Weights of a small mixture-of-experts language model, trained from scratch on English Wikipedia.
Size: 13 layers, width 224, vocabulary 4096, 49.7M parameters.
Experts: 160 SwiGLU neurons an expert, 2 picks a token, a softmax router.
Training: a variant of SOAP for the experts, 555M tokens.
Below are experts of layer 10 (counted from 0) of a mixture-of-experts language model. Rows are named router (the router's row for the expert), gate (a neuron's input weights, with its number), up (a neuron's input weights, with its number), down (a neuron's output weights, with its number) and show model dimensions 0-223. Each number is 128 + 32 x the weight over its row's rms, rounded and kept within 0 to 255. Numbers have three digits each.
After each expert's rows: a language model's description of what the expert responds to; "gets" lists some tokens that make up at least twice as much of what it gets as of all text. This comes from a sample of Wikipedia text that the model never trained on. Tokens count by the router's weight.

# expert 18
router:174174156159172183180129070063095130116181208133106104161151133085110124186107151128159117130110102152109147128052103115126106090216123124180077122125167079125187140171120084097114141068071111082096111080149127125091140140060125136129127106138104131147130138175109172099126134070161118194088130150105094147113148104115116117092081108110082172102150142073103188126199164157207145176131105102100152177149128139128148096141070142100100159125140134130110166121132166087091148138116090151122101126114126130101084125106143152156062136145073125123105136148121107175135164142134072145162147088152139089110122122181147105124143084086213127126127174111080116123118111120126184168157
gate9:094157114117131176110161153169098088169189128158104114121138090127060156115112137096139113042112143112093117119159155077098154127153108160152207121128140136198139175119107094131125122120046097153083155130128081130131195134174131185058167176095164139134153079124161082097209204121161110134105101112132116166148119100092166114152175138147101102111118109082099092162122140160141145101154135150123111123117150134126109140156085119173179098148184159082108151094107184124157146164128080126124126155079080091149131138114144078064161083136119159159093117100148109112147115165126145097201085113152058141171140114091103116134121171177122168122148131090112150116060143098077182134084
up9:119102118085082141149106074097090039142110143096129156189137140080116189094099133141125142174140126114135167111097100102120103131129133115072119152150081148141134151151120140083214135131135112151152181111144140097100140136118118119111150046150103101107073051127105171122115130159111150069147149111088088157128108096159106101215095102128094130119184162082067223090151106162134104117108081128124070115104097107095086136118104165121175113146108097212061117101138105111077155095114152124142085134170112052136097131076113099123172112140152101124161141108155132093125172137168128151095122088154157103154135130120127122134161159141052071065170119135200124114135137165122126167143
down9:137072144107088146189117140186110127106200087123129171157175154112072098161168152056142136129072052147170175077130124163131155198140149154120111102110146166106120115168146130034120094113135079183090102083100166091107147108133095082115178118150082160167108157129118035118121110140186052099124121150146110163097078107139125157180120081131128071120181122133085118157122107160121143083155135132114127091109107109140112120147113102107166175092142130157123051124136178106111097060144138159113182117093122107143145131133131105100134082070078090085138128119141114144139149157141066104127161137099138100124084082137170118058142095137132145146072168130118086117119111147105121142089
Description: Outcome verbs, word endings. Past-tense verbs of outcome like won, lost, named, took, elected, word endings like ed, ing, and empty cells in election or sports tables.
gets: "ed", "or", "ing", "es", " or", "|  |"

# expert 22
router:196123122142154130128193081126126113051115138079122070126138130164137096198109090146114144100159118114152120147165110147115130116126066138154098156133159155064170127151113108160112110101125110087129050079117101141179189144117131241134167173145117122150095181082178094115156075110186155137064129091145085174114132153113149073110090124130131137147170118134140127158110144141125133127105152170142105132200129154120131189134100089095137139067149119117127176132138198137085078179113102070114169102116128179146144122091101132076074133131095140130118151148126108119145121098192125144160059130087154171143108157138117113115122060087155129205096146100144134181092080171109154114134
gate2:206121091154119158162126158074108143137153139114132053166124133144091160114165189149134125115094080119144141092156101104138170087214086123160112133138137095150171158066146095150066127141105082140178109158154088100106089156150162108187145111096174112134109133102103136182185127125137050185121180113132127059120149157095131106178171119181117108100095119185095109109116111130132112213155093145090104167162105099049154041181109150148124103119140071079109074123126110100104112083183086109118125090135121176116081135153081117130078096083135136137198123141121175091140155109133162124158115153140120112095136093140138132167132129117113122178145147177154103173100131135101139134099
up2:150123106094138050133132174117161089103114167096166157101100111145119088158033058083117106081122142157143074168124152106109141170116094098099168132109173158096152088150081127133110184171081198106108107166096135112139101093061080120129135131157070164115124106149084187124150066138131165058134081137156182161143147165107079176092086165143158135059127090102107124112146140109096118089078180132196197105156163119144104185120148128172136134120115132117150114114144110142164144177100175095124134131163113139168147079115175115130146184171144139184147142073151091130113097148109124115145132053134112166195142149111144167169139121153147118122134121087145129122152157111136083116179
down2:080150153136168185140158166124175140104139090117171147104159130105108063174122139151132111185131154099148110114136171093127152107198149102159099112141100087128156072091097177136169143103121143152086124131141141162165158141114163089150113107166095153123181180127113083173114185145160164148158093059093170157135139126133106120083119097099187130135186069168211151174105122170143119136130084175185117140120129137134119178088135152116075094097099083071134122108084160128200207139119121127086142165130139131125108142137152117133134107080100104098128133224106084088107109077129163094187093087132147162146172074127106107201126082103149163138094154103088165108170119113145116098122
Description: Possessives and modifier adjectives. Possessive pronouns and adjectives after the or his before a noun, such as her works, his previous, general public, first, new.
gets: " his", " first", "est", " her", " their", "'s"

# expert 10
router:185117121102162173139099112098125143114109177165117090195100104144126145094105207142125146081094057119100136186164102166135156104169100126134103093192132173135123172119115123130077084087115076099160058118062171133145091153087098171160066090088105120156100152096170161121164093190135147200086118104125118118131112153131080099161145112122110125103143116134149160180121134114154132155123135098098148148153129112130080096148105148110167154141117135115147178114148146125089080204201161150152169110155142118095084155126131155148060143108145136140089117098123060152083132149179094131137148127077132104103166079116107091140145119105135109102093189098055149195151116046107154161132
gate9:127138127148143046148108183118168160132088130140156109154154132134099130125089077099150098150055071140088125108125087101095139145105143126086127138100088074113129116123139137149100140145159108138068101103112179130130120127117108148125141139197151144128141157149128144134103099074167158096144130093112115162123128093119118145183125093146131131176206141131110096146108167121122203158110103047093173133166175139099097181041113153115090150120100134144091169084100120194145086129161120150091127120148135123168092136128094199235095200106141057148122175101070109110140117118163119072144113167078134090138163138150166095084089113100156080130174141123084135155071129152168106072092
up9:174143140127143120200141179181103127114188155124137133111167119124156159104139174148162158147116151136154139186105076174167126047130126144083131128112158127141125216153110181144179169130101103108192105164142137128089086189120093144139158183141174147118180120154070117144097120186143077098068169132137127163151140122112141158110131183082083159117086184143113162134194142150169149176183174117070091175143128116146161153104098137093110090162164144157126158153128140134115080075109113132084132124093123126083144113131151148086134070141144159082138146182063168136124147110191156134126090121087104129126144102207101145153108137095153133139182121113103115138194203146091114131138
down9:087151103096124108097093222161163150101123127149143064107155171152111152146093101081134098124108124148133127086113129130080110100102134128079177144087126116100097131089112151123101107146143151138039130093099159110116174120126158121159076146085127116141139163147150048176163110191179074101203131123129129185126157069140123146095150099108097137118165140131118133149086118102118121125109122071121106147113173100103153145163124193149134190106086093130105196120174019164137135133134180158095095121144165147184084173101130168150124151093155136154119198124170137131072087142119127140169117099150104114144175089128082097136125105137126092156175109120114170079156154166085102044151
Description: Noun and verb endings. Final suffix pieces completing common nouns and verbs in running prose, such as performances, exchanges, cooperation, software, side.
gets: "s", "ing", "ation", "es", "ions", "ations"

# expert 4
router:176147090125142145195155095099101155117099126102120121058123171143126193119130158144159111084140156126167124115035085089111099182123100148113109152165182104100100112170201139129126128129135071120135103097093110127094172124067093088177139134138106190137108113172145142093125114125128145115120093075088148108120149115149142116121065023160160124092154113098124159173136141109150113099110091143127120171183113136167124102168108115151134083136083159108081102125172165062196094138114088152111170108142116180111118167133157120126091113156121144095145137096150176160070171114105110091189166157116145118184117200097100162051150090077134068095160111108105136145104116116112076100159
gate0:126165107104171154221176121117166150126159135094129132121059138162113119114111155087112066099195204109103181091125054157088121158143116080095144170139114188202174053126135110133119129092093106131113159210118130215101172140125106111087142109137115125122140108121101179154162128136087099137096088094102138145109106098115147111142084094125111149147123066201138138066121135144136178123106138135148096061125150124126155115098086105135166176126170159113093105153088175130073131082172167095093110148122073167105160107111164139153074122123147093157063047122134133111150144150137120108136141143181111085179144100121102104153098112140084156126180156159116110107134083114132129110140
up0:134111141093118118119153077156153151102142172113148137191068079157140127117140082113089131130139150082152070152099092127094095146109118109067144174195167115098133094161079082154162180130099078054125137204081129138067170159076128101121120160149103049127138124136098152099092137125084104111114103134107171115135121149117118105155144133134109127122115093135145134192091149164128135173110132046139137071073145132159124064144087106069157128125139130089087108167057128130136135099127119148098136139130050172142112166141117151154135101045187062134122077134082158120152086117083143149160141145080136110170137108126091156191076118134120185148208120112148120127179132134108160145098
down0:177129118155125174119093130171144143136124096126187074087067139179154140123112121128134107074105200137180164168122080100152132114123052119203193111169134149149130108121168143131126124101094104161124124082168122107076141165135009126102146157137140174118146093114145102129161131160084137100076168089099109138162096129173102113087127140128125101135129127082138158117159140140110095138091134165080194084144091121115133126123139111106076056184115203131126131173149162135083092134157157206073120122137149070121159159077062107113153183149135141139077130152164108095068166136094166133113099117157149132152141105131150159145114121096150150171173139113134165159116074118064086098105
Description: South Asian, Slavic name pieces. Mid-word pieces of transliterated Indian, Arabic, Slavic and other non-English names and words, such as Saroj, Prakasam, Balochistan, Međimurje.
gets: "j", "i", "u", "a", "ak", "k"

# expert 25
router:171078198037147177076140138098147133055147138127201124095103089147128107102068184135153159075146167132120100140092117116113100099175146163140146133135104077162069114191181147156139150210159141092157137111181113103067080078092132128103196127104148144139116151123158149063169145123132130135085111123136117163083166137153138197098103159111112134124093168121147078128093102115112138126145151111155127115137129130163093127077137131140161093070091164122069130125122101082160148071195155144130086077120087148160166121131137138171131142124131135169152122163179120168112045166088176133150108179117111124116048087107132154170137090113094108133134108127139128088152097112126158131103
gate1:091100139088121130138091106123064173163098118145079084139126130099056082092156131124160148143149153145099139114091180073148157115167159151067176142124123151122051169144147131101119069159138164181116099050080069059147171073114104138153130095122127130194108120145115157162145124143076178168123141091113171099218098153086143146178163156110164167138116134118175102138150166130151156134143109101120129111113090122090066076094149071135124093120151163115079103149121151099137156130138171117115162132171050128089143137095092098143109186135112159108089126122146093142146093107139105149113199136117146118187110127116183099128115094136076119100078163107125198169083111126127090172137
up1:090151128129182141181148091153142133124113091158136169116121129157138063160118132097058018138089156153176143126138090139115136178127160110082125112076090154172151127108127111180143127127155108104129046163168100162106207100093189154058101099087161114098183144104131113127129149168170122057088128124112089079129119127137104144151092154119067135135137141127153112143127174145044148117138138093141151130147130131151136112127139156122131086144103145132137115153168153140191115144117126172082077080143109131137106110096082097089104079120107162107104147140079146116091087157136145072148190081155090145092139161109124154131157122131213146126147129062182146206118060160115173100122
down1:190103138156198115099179109149148105117113134122164125138162116153135040118168062108131146150139150152138133146118155116115123142149161050117047134114086165107096172105160105094170111130135087126130082114133203141104157144166163114110126151137169112150183144086122098124157091131132084099085094135072084135162153127082118179117120114097095109128105066131119109191097133097104138083185165136140143070150081124093186161134168161118147130116135146119071102138158146071094120122135040128113172124136159139088132084136108163168169127127133067063162095089146102193118100104124111132108065074069082129138108141150096147166112107124223105119114132068092167101111152098129113134110
Description: Lowercase and capital initials. Single first letters of words, mostly h, H, R, b, p, c, beginning ordinary words and names, such as hard, hillfort, Rapture, bond.
gets: " H", " R", "c", " p", " b", " h"

# expert 16
router:158172177111123087155159091139135128075125109115181142119141149108165093062109121136110142116118173090129147152108152169112048140108126139126086080153104136123121073196182122121106119125100143119101103051155100104089146117127108068156118144138124155133140151118168098174150174179156130098148132108193057159179123131139180100127111122106092127136124126141126231101111109076144099071158182121143124153084088182126200137116122106158121098166123109126137156141112134183116111052127213123140093127106111093178160170144168157127119134075117103069136084105173185134143094108156092177115138152122184105095124188115147125202135144165142163090148097073104136147120137174116080118088
gate2:112072114166104120144134128132158158128133111106164108079130112160118181203118193146125171062184141144167098069124156170095089105084117038102126041082063164130135145095102090109066141136098158112120132138107176135109104051097151170108101113161170101101106099059141151134142080094188132122137156125102072118147085152154127117093104091168108058145128140098115126075097099143134152092153135114130119135125062150055167127178163159131098141154116171134145099089126099095106162038120121114097090129137186126178109164125170100093123135124134105080117064158145144122128193135136156142120104081133126156152171102100091068151133152167117087104135122146116141109128159161135104135145
up2:145108128166204098128190104129124092123091073175150088141131162162081176154150170134162173155112177130158195110106124113144163088061185081190152126103097088143126115113091138139122098155141132073102116124086089115140095111135161208092141124146129152137104096131121176137081102129107139143131150090084078136155146134176108142082150176107131110167172084126121122100086145133135124116129130082096203144082161144129168141179144169132089146170148074095128136096156182161075133141169089135105120152097138149180061115152185099080132130167127016144208128096163107143115133143176119145096152106126125153123098073117113136099150080158111121118089104131134171146135088168170100145173
down2:102121105114168103194139177118133148151110224116112148142142136112121154163092124151138137115171166137082150140148068154102114131093091086115083075086147141116119195113108129078112142156100202135155165110079116142079065143140121082063176180119167148139112145108140089115122118146204129108102159161144137172116092125152129163156152104114143182136123128163161120167176111130144217088126130147126110034137117092203137163119074174156162120118081149110171114133165154131096152049147131158091090183086153093148189138186162184098117108109138145118072104113165140148131141175142186096108123114092185127086168123162119088153134099130157120099138143118150111160140168163123096123148
Description: Capital initial letters. Single capital letters starting names, acronyms or words, especially P, C, D, G, W, V, such as Pokagon, WEC, Dame.
gets: " P", " D", " C", " G", " W", " w"

# expert 21
router:158158114144095142107175166203070113118153151122233154147124125135146098161113184180132137116122111123100139145118203129100105157144123112120147091125153163141087164119127086114153126183154165121104160118131110068117154140108161042088126107200157151068171086100151148093081090087146197098150131125118121151190144155159184196102106135147040151172124104127138124075119098184105144107098133160122134071095117133100187145079123124102139143184129125131123133174102109098160104111158158169098112117162138074146115130125101198129132176165145096165158183148122137175127134191121119085118113113161098167105099118150138138109118168102123105144172128102091092090093112187137171145067
gate0:159112128070153089125125114148094132099162145128126107180149175130125167130098125134120083149100086098093152194155132119195174098113113081130095105133106097139144144137138098113197105128121076140150169092145121092123078059130152158128134077113187097057125121138116102157110154076088177131116137093138130117111117191135113130071050144137111091127088145197168147123072118059071145188133100141137069146064081090187125094101119131134146181087127159171123089114132166152152170164117129122104091116160140141134119153094166166129188169164098118096181101083166085115123109097150131122078089145135135138142106082120103076067143124058169074138148172132119090158117173148102137115073
up0:153116116114110148134102129141087161145152146134136147087151128146118103086180109158148113118121121141150114155066148098189123084043149091127158095108156070084089118157149083154098153083156106158139119148165142052120084138087118118151169170100110099097108137113149090112139138114061130094116130068100108042121164137119147121102119099131200115154041147124146099077054150141090103186160117146061151155149074176164167154121170116163133158113109090107142057112139186095107139100123135083118125127153143076175127113077066105170086128137099103113125108141144057087087105116134134120129135134121085079072140145113115058099099141056124149167100115095136086083195150133134131125109
down0:153148082124105173149155168170149097129123131096161148177134229093073204152175056120112164152180114093133128150174112147089135138173125172138098200169194089099064129139098105132165147133108136127161161161137064126167129200150092124114150120098119141107130163181105098088092121185135196164127114143155155155145102166176107176109107109166179152148106118190190144174123171129150148168095115087149193145086189166130115107105165139133127122145158144118120133081087144141147088114144090119119155166123197150101156160127144149141108180102094132161146145117051136115180141144121101129165103117107133146158122187185174142133153117129129121124116115119154127141068154117090112088089
Description: Initial L, B, D letters. Word-initial letters or onset clusters, especially L, B, l, d, Pr, Br, Tr, at the start of split names and words, as in B-lanka, L-ogi, d-rawings.
gets: " B", " L", "l", " l", "r", " d"